Weights of a small mixture-of-experts language model, trained from scratch on English Wikipedia: 67.5M parameters, 304 SwiGLU neurons an expert.
Below are experts of layer 5 (counted from 0) of a mixture-of-experts language model. Rows are named router (the router's row for the expert), gate (a neuron's input weights, with its number), up (a neuron's input weights, with its number) and show model dimensions 200-239. Each number is 128 + 24 x the weight over its row's rms, rounded and kept within 0 to 255.
After each expert's rows: a language model's description of what the expert responds to. This comes from a sample of Wikipedia text that the model never trained on.

# expert 3
router [107 127 139 131 113 125 107 141 141 136 127 126  83 107 107 187 152 109 132 142 137 117 104 154 151 128 119 109 112 168 129 120 103 111  83 154 172 126 105 155]
gate0 [ 89 112  87 157 111 131 115 155 140 130 126  94 108 173  94  95 142 130 159 183 178 150  88 130 147 149 100 182 116 161 120 118  79 147 153  98  52 159 125  99]
up0 [ 96 106 161 143  92  93 127 125 102 124 132 112 147 136 113 139 133 101 155 124 169 161 143 100 172 114 114 103 125 121  86 116  83 159 108 110 113 157 176  79]
gate1 [125 169 147 169 114 149 168 148  93 108 122  96 153 123 123 131 120 133 126 150 140 120 142 128 172 128 151 150 142 159 117 146 111 152 143 130 170 153 116 129]
up1 [122  94 164 147 147  93  84  96 126 106 142 182 121 132 135 152 117 112  69  96 107 132 128 166 145 133 131 152 152 115 140 127 107  91 129  91 113 105 147 131]
gate2 [140 142 112 127 143 129 152 151 154 131 123  85 143 120 146 174 148 142 103 118 130 156  94 160 186 168 114  90 150 135 102 117 155 149 115 127 108 100 116 143]
up2 [166 122 120 169 118  91  95 137 146 110 133  94 149 125 171 173 135 107 130 130  98 123 127 123 175 166 144 141 155  89 131 101 123 154  99 128 125 109 140 138]
gate3 [158 142 114  92 135 158 105 130 134  78  79 120 140 106 110 158  74 126 123 145 126 139 117 103 110 130 159 112 140 154 125 142  85 133 138 165 123 122 110 130]
up3 [131 146 117 112 145 159 138 110 128 111  89 106 125 131  93 170 128 133 161 138 166 107 201 106 118  86 128 107 163 150 156 133 113 138 141 160 120 114 133 168]
gate4 [136 150 147 144 121 159 131 156 124 138 104 124  97 154 146 143 132 151 119 169 133 141  92 142 116 148 101 102 114 139  99 142 100 174 110 126  93 104 134 124]
up4 [ 93 134 107 140 165 133 136 140 158 120 120 164 122 155 150 132  48 130 140  87 132 121 132 104 154 106 119 121 126 123 181 133 119 135 114  64 121 151 141  98]
gate5 [153 117 156 125 144 153 157 163 151 109 129  72 153 115 146 124 121  72 182 118 158 117 110 137 113 133 130 170 127 141 121 142 153 109  95 101 106 146 117 167]
up5 [121 136 111 123 110 126 106 144 110  92 130 123 104 109 125 157  69  87 104 113 148 112 128 131 111 121 101 151 140 130 152 127 145 122 159 135 129 114  97 109]
Description: Articles, time nouns. The words a, on, the before dates or nouns, and time nouns like season, year, week, mostly in football club and signing biographies.

# expert 11
router [115 145 110 115 108 118 121 132 152 144  88 103 113 136  96 127  94 170 154 107 124 144 143 132 141 150 128 168 142 136 117  73 110 137 118 123 169 111 144 134]
gate0 [169 131 122 136 158 110 140 111 136 112  85 113 133 151 135 158 118 111  96 157 141 150 127  66 167 125 106  89 100 120 135 141 143 175 141 138 130 127 127 161]
up0 [101  92 141  96 126  84  97 150 164 131 140 169 113 129 122 114 133 124 110  72  84 153 117 147 122 145 123 148  93 109  90 122 131 118 165 118 128 127 150 129]
gate1 [108 128 120  99 119 104 150 151 157 102 128 116 140 133 107 100 113 157 156 138 129 117 119 103 101 143 109  91 195 125 160 110 102 113 121 119  68 134 135  82]
up1 [119  97 131  97  97  90 130 163 120  98 127 139 104 117 147 175 122 113 155 104 115 105 101 140  83 111 167 152 150 107 126 111 117 104 161 148 152 111 138 137]
gate2 [127 135 111  77 112 113 114 131  74 173 150 150 117 113 110  96 111 162 145 121 128 128 122 122 143 102 107 136 126 104  80 108 120 102 119  93 100 116  86 174]
up2 [133 128 151 132 107 141 137  94  99 128 127 187 136 138 109 118 112 144 118 112 165 106 139 158  96 143 164  81 101 150 107  97 129  66 166 124 100 125 157 136]
gate3 [142 112 110 125 152  98 152 101 113  97 109 116  92 124  84 128 134 153 126 118 110 141 137 131 149  94 158 150 157 103 114  76 166 137 136  84 145 147 150 141]
up3 [114 127 114 147 163 136 110 163 105 118 147 111 153 123 106  77 143  94 118 168 125  66 137 119 116 129 148  89 112 130 129 113 152  73 119 116 113 119  99 129]
gate4 [159 125 117 155 162 141 136 157 143 112  88 136 125 109 125 103 104  79 131 138 136 118 120 166 123 143 113  95  69 128 121 129  94 121 133 137  99 133 113 123]
up4 [145 127 119 142 135  99 117  90 133 100  74 157 149 104 153  87 120 144  67 108 142  98 110 167 116 132 162 115 100 143 155 143 113 159 133 136 153 141 149 123]
gate5 [158 105 134 104 136 119 101 106 146 168 135 161  86  90 153 147 120 135  92 111 128 150 126 144 139 123 102 135  88  90 116 145 100 123 108 113 104  94 154 186]
up5 [161 121 155 122 132 134 137  99 111 105  82 106 175 163 107 116 123 117 157 142 166 162 148  52 125 154 117 142 167 143  96 137 154 107 104 127 138 166 125  98]
Description: Table row starts. Row-number digits right after a line break and pipe in tables, plus field words like married, Nominated, Turnout, Population.

# expert 7
router [118 123 114 112 136 126 144 146 160 126 118 112 135 140 123 118 115 116 142 123 145 142 141 108 144 111 127 151 133 153 126 112  71 116 133  86 126 158 124 130]
gate0 [106 174 160 132 121 125 162 131 137 147 153 131 139 127 159 142  95 123 113 172 114 172 124 116 165 108 141 110 102 146 101 150 123 106 107 130 118 133  92 153]
up0 [122  99 166 181 158 161 179 153 147 118  74 125 141 123 159 121 101 152 109 165 127 121 151  95  99 145 160 116 101 178 150 171 117 149  85 148 144 111  92 119]
gate1 [134 119  83 130 132 123 102  83 112 114 121 104 148 104 133 122 151 149 183 102 108 161 163 122 140 114 154 155 117 150 126 113 123 133 127 125 136 130 130 126]
up1 [145 163 102 158 125 123 132 157 141 131 194 142 174  88 110 135 132 125 123 130  84 121 132 123 152 131 117  99 122 183 107 170 131 143 117 147 105 100  95 120]
gate2 [116 132 132 152  98 127  80 125 118 139 149 164 116 121 127 134 148 158 138 145 113 145  95 117 111 136 121 113 119  78  75 110 148 101 132 100 137 126 109 127]
up2 [149 102 125 121 144 132 109  71 121 108 101 144 129 132 106 132 126 116 115 155  77  61 117 166 105 132 126 119  89  99 131 176 140 119 164  78  62 129 178 151]
gate3 [100 113 155 104 126 117 121 121 127 167 129 168 108 128 137 147 183 155 112 133 123 104 107 126 150 157 123 139 122 129 137 112 110 109 127 144 148 141 124  85]
up3 [158 112 110 132 109 165  97 133 132 149 124 163 130 120  72 114 119 129 133 152 109 136 171 165 132 123  89 160 132  90  97 110 114 162 134 104 127  85 111 139]
gate4 [107 137 142 168 103 110 125 144 116 144 140 104 145 137  94 109 116 145 162 120 109 130 144 126 183 119 102 157 171 116 170 134 121 100 123 100 123 141 168 121]
up4 [172 107 105 132 125 135  87 139 113 130 134 122 184 112 160 125 153 110 178 161 119 124 152 104 102 122 116 124 144 148 152 110 110 152 149 134 133 132  93 113]
gate5 [125 139 149 109 140  95  96 148 127 114 110 139 100 116 110  99 161 157 166 174 131 108 122  93 135  98 113 125 169 116 128 129 130 137 149 124 121 136 145 133]
up5 [101 112 145 143 129 111 130 125 114  81 115 165 124 123 135 134 133 148 176 121 128 131  96 111 105 118  80 184  99 142  78 147 123 105 130 111 118 127 140 153]
Description: Location prepositions. Place prepositions and direction words in geographic text, such as in, near, within, north, south, and the word "of" in "parish of".

# expert 14
router [108 149 119 106 128 148 140 117 133 117 136 129 133 151  65 167  56 112 146 133 138 136 131 120 151 132 126 118 142 108 110 121  92 102 106 107 124 126 110 137]
gate0 [135 126 154 155 114 139 126 153 126 111  92 123 111 123 100 122 116 163 163 134 158 134  98 120 127 143  86 137 135 123 165 141 138 140 129 121 132 154 156 125]
up0 [ 91  73 153  84 121 134 118 121 147 149 141 135 158 120 139 148 140  94 109 112 110 143 122 157 107 150 139 113 130 121 101 115 114 119 108 176 136 128  74 118]
gate1 [168 132 132  73 126 119 166 171 101 121 148  95 100 156 115 103 132 130 135 173 106 112 102 131 145 115 142 138 135 161 107 102 126 138 120 105 129 119  98 151]
up1 [133 155 109 127 138 120 128  94  97 152 120 161 101 118 116 121 146 194 130 106 137 124 146 136 132 121 117 118 153 145 127 134 124 119  61 108 131 147 149 154]
gate2 [110 106 100 102 144 135 124 164  82 129 134 124 109 116 117 111 115 131 130 194 136 134 150 112 150 114 136 136 177 137 139 140 123 124  61  93 133 135 151 142]
up2 [137  98 116 119 144 160 110 140  98 114 139 147 150 137  90 103  90 135 124 169 122 112 143 112 101 152 128 130 181 124 121 125 129 110  86  72 133 155 161 127]
gate3 [ 96 119 130 142  95 168 143 174 131 147 121 126  75 113 150 111 138 157 134  98 162 144  95  90  89 142 134 146 144 147  97 143 154 151 143 166 119 113 127 125]
up3 [155 151 125 135 103 124 127 120 113 118 136  72 127 119 132 118 124 120 167 183 120 152 144 129 131  63 127  96 144 150 109 130 156 156 117 109 116 137 130 164]
gate4 [113 124 142 121 134 152 150 151 122 127 143 154 135 139 108 103 132 116 122 143 119  99 145 177 120 140 109 150 116 145 111 170 121  93  97 171  62 144 108  79]
up4 [156 148 138 148 117 118 127  82 127 158 126 146 125 117 142 103 187 140 102 104 131 165 152 145 150 122 148 110 148 125 128 119 183 113 117 129 114 136 121 134]
gate5 [133 110 100 128 104 134 104 143 136 203 131 153 178 166 147 147 103 154 152 134 129 109 159 103 123 134 134 129 102 108 123  83 134 118 136 115 152 160 142 133]
up5 [147 136 135 124 145 127 125 134  98  85 133 135 101 121 138 153 119 135 116 127 159 151 108 113 110 179 153 126 108 140 101 131 103 127 126 154 130 146 138 163]
Description: Inner and final digits. Middle and final digits of numbers, years and unit names (354th, 2013, 495.60), plus million, billion and US state names.

# expert 0
router [126 131 119 134 131 144 138 120 120 138 114 129  99 150  88 157 132 114 139 159 134 118 101 138 143 117 129 156 145 151 114  98 100 110 119 118 135 123  99 159]
gate0 [140  52 154  99 125  75 129 113  97  97 152 129 129 114 136 102 122 117 118 123 155 125 159 103 144 114 151 133  68 110 147 148 154 151 118 155 105 136 134 144]
up0 [130 140  94  98 126 135 133 111 136 121 113  87 137  93 136 131 138 143 119 176 105 141 135 120 130  86 158 112 152 140 113 138 130 168 172 167 127 126 135 157]
gate1 [155 124 172 119 134 114 149 122 120 134 148 116 168 111 100  96 144 100 104 153 146 151 121 120 159 168 139 135 128 107 112 138  99 148 120 118 102 136 102 129]
up1 [124 110 120  78 106 129  93 173 124 103 135 161 120 127 148  85 161 135 127 185 135 161 108 115 125 146 132 187 125 138 159 144 100 108 133 135 109 156 122  89]
gate2 [155 139 123 121 146 134  99 111 130 145 168 167  99 140 123 150 107 145 157 144 113 150 130 108 109 108 115 167 100 168 119 124 132 152 141  75 189 139 105 141]
up2 [147 156 127 129 181 160 114  67 150 134 112 152 100 130 130 140 106 110 117 113 114  89 105 110  98 135  90 155  98 138 165 135 137  94 150 118 131 144 134 123]
gate3 [162 151  74 131 112 104 124 121 160 152  94 102 138 124  82  84 114 108 127 143 131 122 187 115 114  95 165 133 140 117 116 108 111  76 134 139 155 146  92 128]
up3 [115 132 135 124 130 106 129 125 158 162 116 111 114 112 100 119 125 133 130 155 132 141 136 114 107 121 125 130 165 132 118  86 111 101 138 107 129 123 138  98]
gate4 [ 77 135 141  97 105 165 159 123 128  98 117 132 129 148 147 105  82 139 184 122 110 117  97 127 131 132 124 115 100 121  78 132 131 132 136 108 141 141 122  85]
up4 [139 136  92 129  89 174 111 115 183 136 160 122  74 134 103 146 131 169 131 117 136 162 148 119 132 160 122 113 129 152 125 155 158 108 119 124  85 105 154 133]
gate5 [108 181 110 145 126 159 127 112 175 121 138 118 105 110 142 106 108 137 141 115 152 132 107 156 127 147  98 160 139 166 153 134 127 108 136 149 126 117 139 120]
up5 [146 175  82 144 157 143 131 173 148 124 112 162 113 167 171 145 105 147 139 120 126 125 131 113 104 102  94 136 166 145 159 125 152  97 154 127 157 129 118  85]
Description: Section-heading line breaks. Line breaks right after wiki section headings like ==Support== or === Background ===, plus spaces, hyphens, dashes and leading year digits.

# expert 13
router [ 95 162 137 105  90 137 109 141 107 150  99 162 110 134 104 160  76 125 147 187 154 119  94 114 129 128 123 148 134 147 128  98 136 113 109  83 108 104 121 143]
gate0 [116 120 141 124 123 112 116 125  89 159 104 121 111 105 121 113 117 140 144  82 132 122 165 106 130 159  81 120 162 126 149 129 127  97 125 165 117 112  74 140]
up0 [127 114 153 140 122 111 142 129 106 124  88 135 137 142 135 138 152 126 162 118 149 109 167 122 159 151  74 116 115 108  56 125 136 149 146 119 153 152  96  97]
gate1 [102 137 132  69 103 194 146 102 161 135 117 131 124 107 126 114 114 146 114 127 165 153 169  96 137 138  84 150 136 137 114 113 130 130 137 111 126 115 153 168]
up1 [119 186  58 147 153 157 104  76 136  84 100  89 131 165 111 139 109 116 143 154 119 153 138 113 118 135 170  97 160 101 157  76 129 124 131 118 134 141 166  97]
gate2 [130 150 148 115 113 108 146  94 142 130 164 111 131  91 145 129 114 138 144  94 122 140 112 165 108 136 115 125 142 136 150 144  84 154 152 153 121 183 110 104]
up2 [ 94 156 129 145  77 117 151 131 206 115 128 116 114 108 147 109 151 137  98  85  89 173 130 105 166 136 128 123 153 145 184 110  85 137 116 115 168 116 132 127]
gate3 [133 120 131 100 100 143  99 159 112 105 103  99 122 179 129 110 118 137 154 133 127  98 162 132 127 143 139 148 176 123 148 125 129  99 111  87 104 173 123  86]
up3 [150  96 128  87 122 107 100 157 143 124 119 141  98 137 108 109 163 124  60 136 111 110 162 139 129  86 120 124 112 123 118 163 128 122 135 121 133 141 113 144]
gate4 [111 178 129 123 127 131 103 150 101 148 112 125 191 145 132 120 102 103 156 121 107 135 101 115 169 149  99  87 156 129 117 138 139 110 105 121 129 142 107 140]
up4 [153 162 142 108 127  82 144 195 113 118 118 139 157 101 166 118 138  67 114 131 101 151  92 178 156 127  92 122 142 102 135 140  97 156  80 137  99 156 103 116]
gate5 [134 103 107 113 122 148 121 100 146 160 161 140 112 189 130 123 155 102 132 110 112  94 134 115 109 120 110 137 117 126 148 109 130 140 125 109 150 127  90 149]
up5 [147 116 115 143 133 147 158 126 134 143 155 143 136  96 123 101 138 107 126 100 148 135 162 139  84 167 140 115 159 125 148 126  85  82 140 163  92 179  94  61]
Description: Table and list punctuation. Pipes separating table cells, periods, semicolons, dashes and line breaks, also headings and list bullets, as in election and Thai province tables.